From a checkpoint of a small mixture-of-experts model trained on Wikipedia: a variant of SOAP for the experts.
Below are experts of layer 7 (counted from 0) of a mixture-of-experts language model. Rows are named router (the router's row for the expert), gate (a neuron's input weights, with its number), up (a neuron's input weights, with its number) and show model dimensions 0-255. Each number is 128 + 32 x the weight over its row's rms, rounded and kept within 0 to 255. Numbers have three digits each.
After each expert's rows: a language model's description of what the expert responds to. This comes from a sample of Wikipedia text that the model never trained on.

# expert 21
router:107168169162102116116131091149119086063130064122130150154202084050129042135132117141212081155162118094123102097093109098121107114143169122145127092109083146134092140101046152128129137114135127063128150183087168130136108147117149113097137138105133155110101134083156107082142149155177144051155151149099134111088171144154127086097110158089202205170139093115129150109199065119116137162139190171122076117148103065085178136140083103133122193155178161122100150121128095090108176127118127101061126087158125139143136100093117103107164087096135125140117194108129142134179157075118169131101135152121101088160124088132083120130127120106134084169072107125163134115098165110189137130162157177193132144125112106115122134138090083136160110127107106086073085167116151127083120164102115
gate1:099093065088131152175116111255111153136119135154092123081161122110096101118115082104130173151097123114086161119091153075100112163093171101113180138136138135100060104145033124128097132113165138110134127139128099129176161121108131145134109122102135060117142197073150151166170090116142127091167112124161118115080119155139115127081099121113124110138159117179132141069102186138124131123161093176129156138145157157125100145126081145122149174136176141143154122141100078151163130138153145081091153154117150168093088165126085136178153145110102107117136142083173136117103114073166150084117126154198083093022158131118099081149157166122109080120100126117100097082073084165178115157146184145136165130118138114183125188156090190129143107132161105153121124171067162120081133074075158
up1:136104141151094114141127123121207082149152126053166122151091068064150145152158051165111112164160046129138116109106110078185147184107104125142087119172139112168097160105084106138084098114051147144158149190160127142142150174111072136132158208139149184163126113178112147163104145110159149171135132161151174159172181147130089174105100095129098164157122127140150107110139147146142108150107092127108084118080120197127146108132176188202141160154156190140115097214128118118125132190125150113179093080158099091127144176150124115114169137142119094159118086126112104153118174136148128139106104082092140122158109054124138166112128168142112163109143150202141143134068124126173096140150091099094052175112130172066091123106124121105104124102119147128121089132099148168095149151140137
It responds to: Table pipes, stat rows. Pipes closing numeric cells in standings and election tables, plus word pieces inside sports-career sentences such as col-leg-e and f-re-shman.

# expert 30
router:149180098093087117156119116164119079088097113113104072161135143110093098092090124145129075179163125137143102169109112122107187112124222106180114114089109149171102127078117155075114070152128081123114117079111125173110119130136113153088111116138099171112137071108128092129116197132184116098184132182097177133111190173106091133148183158067149102125157174093106153176197120118130091179118140115131104143167112145147135117111068054121103132122142097107080096074152182113104138124091146157112185098141077114111158123161124126176182107091173099116066142123172155131202165100092119106101177107108112089191096082123068183075120165090133111166081148103161126133118103096125139124092150119159145069120142117098109120110094116104156161133112103103113136144172140147179169086120069
gate0:195124134120139098133092088181153150151091142142189056139132167141184124098098147123141123161192093150133169173151100095092190123077127085101088098087098128113113190134133120063148149194124176095108084111158131123135191172095079093117104068133179149107126150167145193098099100087140137114117140157111119152127168110107114185159189121085145089137140132105126113147189186109100110140147157082117147094105113108130122179086133086068111161141097137136181137109102155157083096164134115201122155132116136109096106123088102155122136096079131119080178127155075185119127166124061088092105186098120149119130160091136074148103135151092126136150137196060093112135106135124093115104096152082134105130152104170138110141136085156108100159175091197111132181098204116083122125161107130
up0:193113129119133100126087087170145162149082139139183068139145169141195128090085150126135117157182090141124158163169111094093173132081135094105089086089099123134128165140143130063156134187125173085107083102156121119128191171103089099114110065127187148114134154176140179075091097090120133115112135161097108149146175118121123175159194103089135091134133143110121115148179189111086105149134150094118129092112107095121120180088136083066105150147073125128190144105100146157090092171116134191117158127120145111097091119093094142117127114081145133095163135159066202108117159137060088097099185082115157139134169077150069154097124148082126139146151182086098123138112137142096113113106134072137101137153108175133086152159096152109109173161094197105140166097219113092110132156116140
It responds to: Sports and membership nouns. Nouns in sports and institution contexts, such as team, club, League and the er in Member, plus coordinate-marker characters after E.

# expert 17
router:127181133133126135110162155101104122124109110090127069145125109141105098162117135163186165169173117162174064175097188115117166098157157143150107125144116103136102135078146075157112133144128134117066161103139174119185120187116104101147152205106086157190167082136178061136100140111117128066141157188111143077084134143124125118065148128165175134126135104117151120220165083133076089148117177092153097116160127137127107088102111136116192156154217121080117130081139195142171173094142153146152167115172103164137148113136150127102166091106132093098109165038145166203132123173133105132121180118158093114141126146128123160171169115148138122133141141131171127095087097134128126110116162120196116124138111100139060097059091140118117174194123132115097152095119078162142128088087094
gate1:112157093090163109121132166089124079080150122179099086137101065067140096140172091116056157129124139087121097129108135082187198093179091134113105082186156116158098111083138102133080115130151149111127102159101130105079102107117187152128085166145123105140104162130211091140136189140106101093163106153178180141092108170144149111090122135138162128116112101173123106154095077104099083126145109133130068091168068176113143097167107116111076153127123109086167142106129122161157077096133096146155141159176114152144143151100208090127112090137129113117150161104112145226189113125151165102150075154164149142145100078093065102148132091150156160114177106133181138192101117120124101104187088133134157132090195114134179148111121165151141138166144108143117126113134101130117075211089116
up1:115160111066164102154106156077117100107129117178104067171132099088112137146171110129076184142098125130078122127124133112163177101182080134095125076165152137148091154115126108120072141128137175108090106172121130097047090115110197160134102142171106108151083112101191085111141175148118103105116097191134137135112152151128109102107130152145168110112104082168118107154094119155094103161108090100098020105210107172115144108161092131110095136141154127067171126140149115122169088111130062137196127134164092133170172155143178118091125096158121106110159129107123127247180116101137172133131063144164136148130079094129091118139108111110194131142212079123157146211133145150137129094166107151116150130124155143121142130085131125116143115139120080166122125128161144186141073179121114
It responds to: Noun stems and endings. Noun stems and suffix pieces in technical or descriptive text, such as system, design, suspen-s-ion, sonolum-ine-scence, plus == heading marks.

# expert 12
router:128196123155100145153106121209090125114114116077120097138106116088154067173099105148106091185139106154173149164056133077097094085086197136099112137133111105160091105099122180125069152105114137108077137090098125120111082145142076124081190142118120241088116170118122106094084140132124136114179134116129175119143150181201137113127096131121142178169116181130129083107181051164091138155113193163090122134145042078097152117132123106157139171106122155167105123153144135096104131130049139108145128096154102064087117129101107130146130081041102130097113139090118141128128118124130150117087148130084102194149125128127128082155130103122155090150132125108151117131096117138189151142188126161137121124105053110089135063083109155145169136173128168109094136163119167134089149150128117
gate1:116134180138124109121154161153084109116098059138209102102086144135167143199109107150113097148119102129102179098087087088172124145084103103124129154177140107134185118112069170071103144139111135104075131112092110145195122061121131098138158146137156194110134108132118156010172105129139135145175094114117172178085080137155112110170090099138101091115125213110094110154122058146118091131096055131127139163165130145106162184170132099159126166059152110081128134086151154160147152187156134148091111088075069096155148120071123119177151155130150123107160123176102154121079143132100150088106076123110188149140118129122115097151109096145135184149139105130135141097144131125149140156181127153089077142116163113072165164129105164140106103186145063154126127137132170168133163117083123
up1:116118184160110097102162160151074130118094099117181053091081130138185159184100115158104141135126134133119177104080128105142118140080116123154133173204172100126155148082083175028105125129107110121077129117055092140161146088124124103114131156121144192115164145147112155048173109147116153123167126129126164181058074084129148119171098100092099072097119176126109114172130041144123088149113080096126155133154105144108156152157140117143096157056115121044151134094149132151166146178132130131089099092094094134130166111111137106173161100144174124140151130149096173124100131160090144090113119113105162147150149125097066099152116105172138158148146104098109147090143165114157163132196122149089106144116155134072221168111100149113116120170165118183135140124146173143144167105068145
It responds to: Table cells and names. Table column pipes after team or driver names, common first names such as William and George, and colons in infobox fields like Date of birth.

# expert 25
router:056161167122128131142189184071129135106127107108108057114157125093124156174101166162137174185152061171129120095084141131117147137160107129092107178099123148157076102123059146125064062112116110097094181153107191162105122084113088102104097164176145159131075130125186143135068129107206128092105136086130142130108115148133095126163160177132125120121122162044132148122191058110112125131079159145158107195193102119145168137166117089129147116107186141133094083114188153120159092142091129136096125113147063166155117129087183107085137095105095156158106165105113137113198142140141128105121136122106138113130146156123100110105154195138147098086147189142190117103175134092125131170116115119096106132112144095091106142114062084163169152120124132148133130141148182136137194193125103
gate1:116133120132087139174111179054141143166144133140137138143133201063167128149113138080107135112163172220181145152110148149096170073140099143117138140077141122139113154134063193129116139093143172128178143098183134142130129125135128075084104106165152117077156128102138158156086203081151139107113107155142128152136142107115114125195133131081142155112160098080162159152153109106135231135128100136152096089114133154152120175156083078168130052084174171092138129126135193166143121140146186179141153124150121156125126177132157126096103082120121120177129079120184067118133074118109103104144096136080165114124120131177115129094125119082145101137165085109126133139127118132108136186178127207133097094133131151131147140153133106100127199088122126050131145217111154153203158115127093
up1:129141106113172113100101105144089133066108197132130122174115092153086131202155093130132110124129090104148070163102077136085129112069133146161140166154129151115122101134119131167126158161187066089141114113108131134100127164144144217126142179130106106187119132151146142153160067137140128156177130143148124107134116117127150094125129106126106131108161180151078178098073104176118092139153165112153144133139095096090161080120159155116107157115120097115100128102106103089129129096136103073099132085108185145155086067174027151159112115132175110140133129161134119107154142171142141127127127141114130040129123097116153074129016134179137145203163210123091096149148105053137084097132132069164131131133117117127068111160108195187123110094106076179104103077107094085098100150103117
It responds to: Verb stems after s. Word-start consonant pieces and short action verbs in biographical narrative, e.g. s-w-orn, s-w-im, served, take, join, run.

# expert 23
router:097163087116123148141086156186113103119102117121144125115109114090090115090133128140122113159091154137115137161065102094079134090107078162186109103109136139134101118130128128095151098098165121100140127158103135150125105143107105102089142175172112140133070086117169080136101108147118058133148161085117148119110091115156094094099186146100117152135141170138140077114102084090119019148085145119095089204176046050110201108115139128191123135148179137198141117150173129102086183070113098115137182080121068102080157126110117149146173084137145121136082076134135117174146074108124122124140119112148133177095126107130156148099090176151120118152109213140150167074099092133146131137193211121102095134203108092090122099119095105147127120098156120154106203166146138148108117112123089
gate0:108149105175086118159098102144086122104130157186141121116141097114129123109125122154146160132112156109110123136144176037160119076134130102128100113098086138137160193134127158084116167087149111195131095093167089171078060125154131138101094210141143119091167108128138134115119116068158105078119097128118125147099092121117109048072136143126193116089109168154115154121120130086167118125074138123127068098163075122136139117177144150081100086135100101164117170102058120126066130143121128172148163092119167079136139176152116077124209057127149087139114078138140109102137119084119105172191140094126129126111166077149137181136096162149137099110133149077154114138097103112166117101175105139112071165142090067195136144090170115184104069144102109137109143175098135167050163107174092
up0:210114135132109143140181134145180119156137176080136164135062139168125095140140132120130057131155122134131097100133107167052156181093127162135116104121122170145118072075100103145129128131117122081198123109149221118115184126108143181173129060127106146113079149146104070107117151152058143157117171142134152109077087160104148155193112131135079110177150122096135062143153153179127111108145088174170121124098173113125150177126156154181130148112155124102150076085201181124105168108171108101089150155129072155131091100126126149128064175126061141162112174097116128109114136131132170093051138115141138146144085145108119110118131088168084172162150133131107069119124111142121171155100163103092158106079168186091147131164147153132163172123135142115163115047131107136171150164151166
It responds to: P, C, B syllables. Word-initial pieces starting with consonants like P, C, B, Sp, plus inner pieces such as Est-ab-lished, O-pp-onent.

# expert 14
router:093149140088144092085110144184113119144147137146010126042125101080086184131145161188107120155114109189159134136082053147114073110099130179101102122117125105135138115141087133166127091214155155118095148149126121139116143152170138060102181098142138155137147115143170150138121138159116122122183121109082171081137107121174100162112180140121123227157085140079106109111136147164111124143095148147142092109166079108087155049117113121080125159125075187141154080160173144105139070138078169109120180100124131091148171092058133084128170141135174101115109106111090120150104098145099093126117132072115127131135134122131075096100084094158136060078136119118176095144124118093122095165120110127090142118143128137168132112138100075122097132153172135106081182095091121102115090128139057
gate0:172154153080124073145118134140127175202123160165093119116124130070060147148128117145125080153120089124126141165043066169126114133156128135089247173120142078116100125102120124133149103139138074114165158098129116176131099181134170107150110146119125111163163078125132101154100080078145104160092102093129113142190157104146132175133095151176118155087188155106113077122121107100147133137136094150147144166128107107074191127138182184115130145128095168132107134155126150110159109134080145177129119095100127145171164189098128146174114146078080078087126129128059068137122081120121142131114085088085196114158097127146164085166111148126098112155093079095123175125150177085178180166089153176109134137067125181164110171101137101161076095077139134113134147110111105132097102103073112
up0:159133154076143074130102154128132166217142167147089130109105126065083164175130135159107101147137092147117146160036048152125107152151148129085224176108138076133107134111122135108128093140117077125156161110108116183149109167135147097150123142095125118155161069148139101147094083091146121151096109110139106138184141108167137173127108147156125151065199140113106101124130104082158125130169083148143131194136111122077187133110177175083140122099095172152116120134133163115148092122084127176109120116091126137167185180114126160166126162063079094074119133126062079116120080120141125123126084089072188122129096128127162072183113145130108112150104081112116173135135166080185198166105146150104141131070129189152105172101153099164085093081149125107129153083105097120138126109093116
It responds to: Foreign-name syllables. Capitalized syllable starts and middle pieces of names, often non-English, such as Th, Ma, Ka, Tal-mu-d, Is-hi-i.

# expert 22
router:122163187093100065121128123146089080131124133150065123124101119122140150157133175128113157157084125123157138126130128140125130066102192144096144141139140081170113140104065087125120099103115142134143155188075123152183037113119094097086145138150141160146130123135140179115135137152114116074130143150099165063115132114140136147102135127102110166200102164090093100037113176177103180126100203131130064120166048089102113066132114104127091156176117097163094109129139133096101108168043142093161085095156110101119188128136153119135174153098100108103147172129148215166141152113117122088062122093157184132164179130114125107133085121150180122100167159159196130142155099109112128152137150127123122064134066116116188151113088084115153204126164158105141111120097124146128154105089135
gate2:129102090113115086125155119155152140085095079074162145112097068147159136103121127190136063111097138116118163168131131109164109113095106146108145143166096130082149109096072112144203172102114122072109108090203101168145116145148152120140121184083161094150154124090102166155132117109151094112155145157077168091097162104109150143142112077123094209114093151141126108110083049183152138124132136135094146119102163118142107093142123096101133050188093140123174162118136105126102045175100178159183118134114160093149132140165207142181084173124000139166120127149128137147146133153155106098137135123100105117085140125118129120158117135065137115176118120106137138200146161126099168096170125108123105095116166111148118082123090102119151223067159130099121135151126155109100141087191130
up2:141118123119115169163153154099089069134160135161094143137172232136108150164108154109104135111105101151095098074165134153107158160113144119105089126079105148161113148141167175108131067162186146180157127121121157104100132142126040112130132100120110151116115189146093162102104121083086125149159103130203141139146090082143156103110106161166122088091188096116110193138148133104114090104191148142134114116108118123107115123159114135159125180073138103116080127122045159133147176102160109134106106189134158151146131122040085090126109102169224179149198112085117141084105144134101133136136108145173175068109172152154114152128142120108130140123118191146105114082083139122099082105117105084129232189131115161096150133116160126130102078202071130122175145149117156140156110107130101
It responds to: Personal and place names. Name-start and inner syllables of foreign personal and place names, e.g. Mar, Ka, Guang-d-ong, Sh-ved-ova, T-el Aviv.